{
  "n_layer": 14,
  "d_model": 256,
  "n_experts": 128,
  "experts_per_token": 8,
  "d_expert": 32,
  "d_shared_expert": 64,
  "activation": "swiglu",
  "moe_layers": [2, 3, 4, 5, 6, 7, 8, 9, 10, 11, 12, 13],
  "router_score": "softmax",
  "normalize_top_k": true,
  "routed_scale": 1.0,
  "balance_loss": 0.0142,
  "balance_bias": false,
  "router_logit_norm": 1.0,
  "init_std_router": 0.00622,
  "lr_router": 0.00058,
  "vocab_size": 2048,
  "norm": "rmsnorm",
  "norm_eps": 1e-05,
  "tie_embeddings": false,
  "optimizer": "soap_variant",
  "lr": 0.00342,
  "beta1": 0.95,
  "beta2": 0.95,
  "batch_tokens": [16384, 32768, 49152],
  "seq_len": 512,
  "train_tokens": 291500000,
  "steps": 9169,
  "dataset": "wikipedia_en"
}
Below are experts of layer 3 (counted from 0) of a mixture-of-experts language model. Rows are named router (the router's row for the expert), down (a neuron's output weights, with its number) and show model dimensions 64-95. Each number is 128 + 32 x the weight over its row's rms, rounded and kept within 0 to 255.
After each expert's rows: "comes before" lists some tokens at least twice as common just after its tokens as in all text. This comes from a sample of Wikipedia text that the model never trained on. Tokens count by the router's weight.

# expert 104
router [123  89 127 119 127  72 118 129 104 175 177 114 103  80  96 132 104 144 138 202  80 169 173 176 103 139  81 124 114 147  92 158]
down0 [158 110 130 132 183  77 160 125 141 113 155 144 110 114  91 169 101  99 125 105 159 123 130 123 138 146 202  94 124  92 110 123]
down1 [175 107 130 111 131 141  97 112 106 152 163 142  88 109 135 156 169 135 132 147  84 179 137 106  74  56 122 103 141  94 119  76]
down2 [172  96 124 162  97 145 191  80 119 138 162 149  96  83 119 148 102 107  81 146  75  89 164 101 113 123 148 109 176 139 148 122]
comes before: "-", "|", "\n", "==", "The", "==="

# expert 79
router [135 159  96 133 134  89 136  99 110 195 133 179  71 120 155 163 171 114 142 109 117  94 114 102 161 148 112 119 125 121 112 109]
down0 [104 170 157 150 145 129 149 204  63 113 123 137 114 123 142 136 138 139 169 123 104 111  76 154 137 137 123 119 139 137  33 118]
down1 [102 148 126 185  93 140  78 125 122 127 147  87 101 121 102  91 187  97  78  78  73 122 156 106 131 168 139 100 146 114 162 162]
down2 [123 178  88 127 168 119  74 128 140 136 107 103 105 136 148 124 145 139 109  92 130  93 135  86 167 108 133 111  96  84 127 113]
comes before: " |", ".", ")", "%", ",", "}"

# expert 82
router [163 116 137 159  76 141 126 117 116 153 103 114  97  66 149 105 165 142 137 113 169 120 103 171 175  74 113 116  76 201 171 124]
down0 [167  85 165 162 114 129 119 127 142 120 119 137 133 149 147 126 117 118  89  54 128 146 159 136 123  86 144 164 118 126 108 156]
down1 [136 183 132 127  92  90 107 168 142 155 148  82 166 135  79 157 121  90  86 141 190 203  71 151  97 125 121 116 172 142  98 125]
down2 [194 130 140 112 126 117 161 124 176 152 141 132 109 116 105 154 109 105  92 110 122 142 149 169 113 117 187  58 157 123 106 145]
comes before: "\n", " ", " 1", " 0", " 2", " —"

# expert 42
router [ 87 175 155 108  57  86 113 176 137 182  98 110  91 131 141  94 163 198 140  83  82 156 141 181 119 145 146 134 198 138 119 113]
down0 [112 173  65 140 164  90 219  95 114 170 114 130  95 188 120 144 142 115 135  94 197 154 120 124  70 179 171 119 127  69 116 151]
down1 [130 114  85 139 153 119 108 149 111 125 160 168 114 121 186  85  99 145 142 120  92 207 128 106 106 133  42 139 130 123 114  65]
down2 [ 93  81  84 207 121  90  36 107  94 142 133  86 138 105 113 153  78  65 164 101 181  79  97 129  84 103 144 120 110 163  70 110]
comes before: "\n", " |", ",", ".", " and", " of"

# expert 22
router [168 116 153 159 114 185  77 134 102 135 134 117 117 114 113  42 134 144 162 117 130 153 155 182  93 170 119 172 189 127 152 166]
down0 [160 118  72 111  80 126  91 143 165  84  71 137  60 140 137 134 163  85 118  84 176 164 112 104 112 128 158 131 159 128 137 109]
down1 [101 100  94 141 128 122 143  88 175 114 143 126 127 161 110 127  95  88 106  89 143 141 140  73 165  89  84 172 116 147 164 165]
down2 [166 113 133 111 107 125 146 124 106 105 166 142 103 126 119 112  77 172 159 165 130 152 133 103 130  65 116 127  96 145  98  94]
comes before: " ", "\n", " 0", " 1", " 2", " 3"

# expert 122
router [ 71 164  91  76 165 111 122 140 119 130 131 144 114  84 153 155 106 140 127 131  97 136  97 124 151 128 124 166 127 182 116 116]
down0 [128 124  96 130 128 143 131  69 140 115 137  73 122 142 115 104 189 118 171  85 111 153 134  92  83 132 163 144 103 118  77 129]
down1 [ 94 141 148  93 141 124 126 153 103 143  43 152  64 142 116 153 120 154 163 159 146 109 107 135 136 129 119 148 111 134 117 110]
down2 [134 162 132 109 162 155 106 136  86 226  95  95 129  96 146 153 112  75  71 123  98 104 118 150 178 155 157 151 129 106 184 119]
comes before: ",", " |", ".", ")", "–", "–20"

# expert 92
router [157 168 170 121 107 165  99 159  78 185 104 133 113 134 178 131 103 157 153 111 141 102 112 105 205 123  95 162 177 152 141 143]
down0 [100  72  93 170  98 106 134 104 209  74 112 133 102 128 129 120  69 113 115 117  95 126 185  81  78 122  90 176 127  97 130 129]
down1 [ 61 167  80  93 178 123  97 111  85 134 131 131  63  91 122 107 155 150 101 127 128 157 146 176 117 175  85 110 124 121 126 150]
down2 [ 62 112 183 177 157  65  91 150 132 151 132 109 100 106 143 159 118 166  82 124 175 135 106  78  95  80 111 180  99  91  90  94]
comes before: "\n", " ", " 0", " 1", " 2", " 3"

# expert 65
router [114 100 136 214 114 127 110  85 121 177 109  62 129 138 187 129 146 103 118 114 114 168  86 182  81 134 116 138 158 163 109 161]
down0 [116  65 111 161  77 128 140 157 121 126 133 103 116 137 118 119 139 103 122  91  95 120 163 163 123 110 144 134 102 148 113 111]
down1 [125 133 137 109  89 179 131 157 147 126 109 160 124 165 115  85 121 138 194  71 148 164 105 147 116 119  88 163 117 176 178 135]
down2 [130 127 199  95 178 150 178 147  78  98 105  66 167 127 116 109 156 201 104 146 172 113 149  90 112 100 124 115 136 139 158 111]
comes before: " ", " the", " a", " 19", " re", " American"

# expert 75
router [ 83 130 200 131 109 121  65 181 129  93 117 127 121 101 131 101 138 125 162 181 139 115  76  98  96 126 185  68 138 115 115 128]
down0 [134 100 153  53  78 138  85 131 142  87  40 166  98 121 184 186  52  80 109 122  66 128 113 140 146 115 118  90 199 118 115 101]
down1 [151 129 105 167  90 136 124 121 174 157 115  84 145 104 150 116 106  59 111 126 158 124 127  90 148 106 131 191 149 121 179 130]
down2 [123 156 157 155  98 100 130 129 111  70  58 133 156  30 111 111 108 137 159 121 109 162 113  77 124 155 112 148 102 114 105 117]
comes before: "ed", "ing", "y", "ers", "ion", "or"

# expert 101
router [ 99 137  74 172 113 101 142  74 100 142 103  80 162 144 140  56 180 127 172 147 160  96 143 152 128 120 177 107 140 159 195 126]
down0 [200 141 120  97 103 113 140 155 126  81 129  64  80 172 115 114  99 120  86 156 129  89 124 138 135 158 144 118 145  43  96 124]
down1 [177 148 166  98 130 146 164 121 187 147  78  72 169 136 115 115 158 136 194 143 201 143 165  97  56 158 171 172  73 169 136 128]
down2 [116  83 154 150 119 126 124  67 143  88  80 168 169  59 104  76 175 128 102 151 137 124  66 129 109 145 135 110  92 152  97 109]
comes before: " ", "ity", " re", " f", " first", " p"

# expert 29
router [104 143 112 174 173 125 122  95 103 198 160 134 154 140 188  90 166 173 193 121 107 113 148 142 149 171 130 138 148 158 122 129]
down0 [151 179 153 123 105 152  77 115  86 151 157 137 120 159 104 111 132  92 160 131 190 138 106 126 123 128 106 153 129 141 198 132]
down1 [115 204 128 125 169  54 129 108 151 103 144 115 126 149 113  64 136 125 174 114  92 162 129 137 115  36 145  96 137 125  84 141]
down2 [142  98 212 145  79 169  90 114 133 135  99 116  99 164 157 133 109 164 124  94 144 115  77  62 174 139 141 160 131 183 202 120]
comes before: " ", " the", "er", " a", " to", " in"

# expert 93
router [142 169 154 129 120 106 113 165 154 168  88 167  85  94 131 158 114  80 126  85  81 187 113  84 112 128 143  80 108  98  88  73]
down0 [148  51  84 138  64 119 155 110 131 181  85  85 100 161 145 117  88 104 141 123 136 100  93 154 123 155 151 104 111 132 131 162]
down1 [159  77 144 152 166 138 171  89 101 179 174 147 144  91 115 157  54 173 150  99 111  67 135 133 156 104 104 131 113 157 101 101]
down2 [138 145 133 136 134 196 117 166 127  43 196  73 109 184 124  63 151 122  69 160 165 124 158 190 126  98 199 137 118 109 149 115]
comes before: "s", " of", ",", ".", ":", " and"

# expert 106
router [ 52 146 126 121 112 149 108 184  78 132 184 139 115 141 183 102 127  98 108 126  71 118 118 129 156 129 116 163 148 127 180 137]
down0 [102 114 129 114 123  98 155 111 101 142  92 134 124 172 110 129 109 139 180 152 135 129 157 139 150 112 127 109 136 126  55 143]
down1 [ 55 112 185 157 174 123  88 131  36 124 108 105 118 139 113 146 107 123 136 164 105 122 166  94 125 140  72 122  99 118 142 127]
down2 [146 110 131 145 127 138 135 139 110  88 146 111 109 151 118  82 118 128  82  97  84 167 167  97 185 135  76 160 103  86 131  76]
comes before: ",", " |", ".", " (", ")", " and"

# expert 83
router [196  91  86 159 151  94  96  74 113 182 112  86 137 151 136 161 130 136 136 154 180 116 106 157 101 139  83 141 160  97 111 165]
down0 [141 101  88 100 181 119 137 107 121 156 129 161 145 136 136 180 104  83 144 144 136 110 110  82 156 123  80 172 101 159  50 124]
down1 [ 91  84 112 129 116 119 154 142 111 169 157 100 111  94  86 143 176 134 101 160 170 126 147 148 211 119 104 162 133 118 118 150]
down2 [140 116 218  56  75 152 129 132  65 104 155 103 148 129 135 132 118 163  82 138 100 125  99 156 146  88 156 133  78 106 101 112]
comes before: " the", " a", " his", " an", " their", " its"

# expert 43
router [ 76  95  75 143  79 101  85 106  99 133 124  81 174 112 158 147 171 162 112 154 145  65 109 159 104 162 146 180 147 195 134 137]
down0 [141  62  82 102  71 126  91  98  91  81 116 125 128 109 150 125  69 129 138 153 146  98 155  92 204  85 117 144 132 135 137 141]
down1 [127 144 168 107 105 162 207 132  59 122  89 147 105 118 121 172 132 165 135 148  85 137 112 101 122  61 120 162 141 153 160 106]
down2 [156 104  96  91 143  87 123 115 169 170 142 120 133 145 112 189 136 167 144 126 139 148 143 134 100 138 101  73 143 163 162 140]
comes before: " ", " first", " 19", " S", " P", " re"

# expert 20
router [ 83 145 144 184 144 128 118 159 133 160 138 179 110 109 106  56 110 129 170 134 192 167 118 101 166 106  59  93 137 113  88 141]
down0 [186  59 123 152 146  85 142 197 170 142 110 141 141  52 111 116 132 164  99 125 124 116 128 222  64 122 163 148 109 130 127 114]
down1 [120 178 185 108 133  87 149 111  59 204 152 125 136 136  50  73 158 124 162 161 149 126 201 172 105 108 129 129 122 141 107 184]
down2 [101  76  88 165 126 131  99 139 105 137 134 195 114 113 139 132 205 120 141 180 119 122 146  78 118 102  91 159 107 131  62 140]
comes before: "ed", "ation", "ing", "ated", "ative", "al"

# expert 81
router [118 189  94  99  81  98 111 133 107 115 114 165  93 135 176  59 166  86 132 113 106 114 129 116 172 126 191 112 160 117  82 117]
down0 [ 79 109 111 143 123 142 123 104 147  86 144 144 214 123  31 118 149 142 150 166  74 132 138  62 189  68 147 115  62 127 116  97]
down1 [132 162 101  74 100 107 185 130  57 123 161  45 126 146 123 114 135 137 115  89 140 135 122 106 141  98 100 166 151 152 160 127]
down2 [ 81 138 184 108  99 129  75 105 100 113 119 136 101 158  65  63  88 129 107 129  97 168 168 111 107  77 185 147 145 121 127  86]
comes before: " |", ".", ",", "°", ")", "%"

# expert 48
router [187 116 146 102  93 129 185 154 102 182 115  71 105 152 112 171 113 132 120 164 122 139 134 192  70 160 155 127 161 136 114 130]
down0 [ 98 109 118  93 255 123  86 104 132 116 120 114  99  93 158 161 143 122 142 173 156  67 163  78  69 152 105 169 150 122 143 120]
down1 [ 65 117 140 116  93 131  98 114 138 167  75 154  79 110  79 165 148 134 163  79 152  96 173 129  82 106 125 129 110 133 122 143]
down2 [102 103  95 136 153  88 186 142 122 152 163 145 137 185 136  96 148 169 147 117  92 109  72 108 124 140 139 141  67 142 107 132]
comes before: " the", " a", " ", " be", " his", " re"

# expert 2
router [160 196 143 196  80 175 136 181 153 128 134 124  85 103 122 156 105 165  87  82 173 141  77 137 100  61 130 126 152  77  92 122]
down0 [125 175 107  84 158 141 126 106 123 113  99 159 163 123 136 149 117  99 158 131  80  85 151  97 121 138 129 106 107 167 147 172]
down1 [110 128 146 150 131 117 114 138 161  46 158 121 118 176 169 176 115  56  69 111 140  95 104  90  90 189 139 163  81 101 187  94]
down2 [178 110 128 114 175 139 142 123 124 138 129  97 115 184 131  98 157 122 116 115  98  86 113  90 183 111  82 107 177 196 167 168]
comes before: "ed", "ing", "s", "t", "er", "es"

# expert 88
router [153  91 109 116 148 105 138 176 113 110 163 113 129  88  75 108 110 153 142 134 168 112 101 142 115 135  79 153  94 174 198 115]
down0 [223 110 120 161 128 154 163 162 120 184 108 152  70 109 100 129 129 168 166  90 100 135 128 111 100 155 150 157 128 155 157 152]
down1 [166  44 134 143 109 138  94 108  67  95 152 132  74  99 108 134 112 118 121 170 159 152  68 130 117 137 168 127 143 117 111 155]
down2 [157 177  98 132 105 156  76 157  49 133 180 136 139 114  79 143 107 123  97 154 156 114 178 155 125 127 150  66 132 168  72 144]
comes before: "-", "\n", "|", "The", "==", " 19"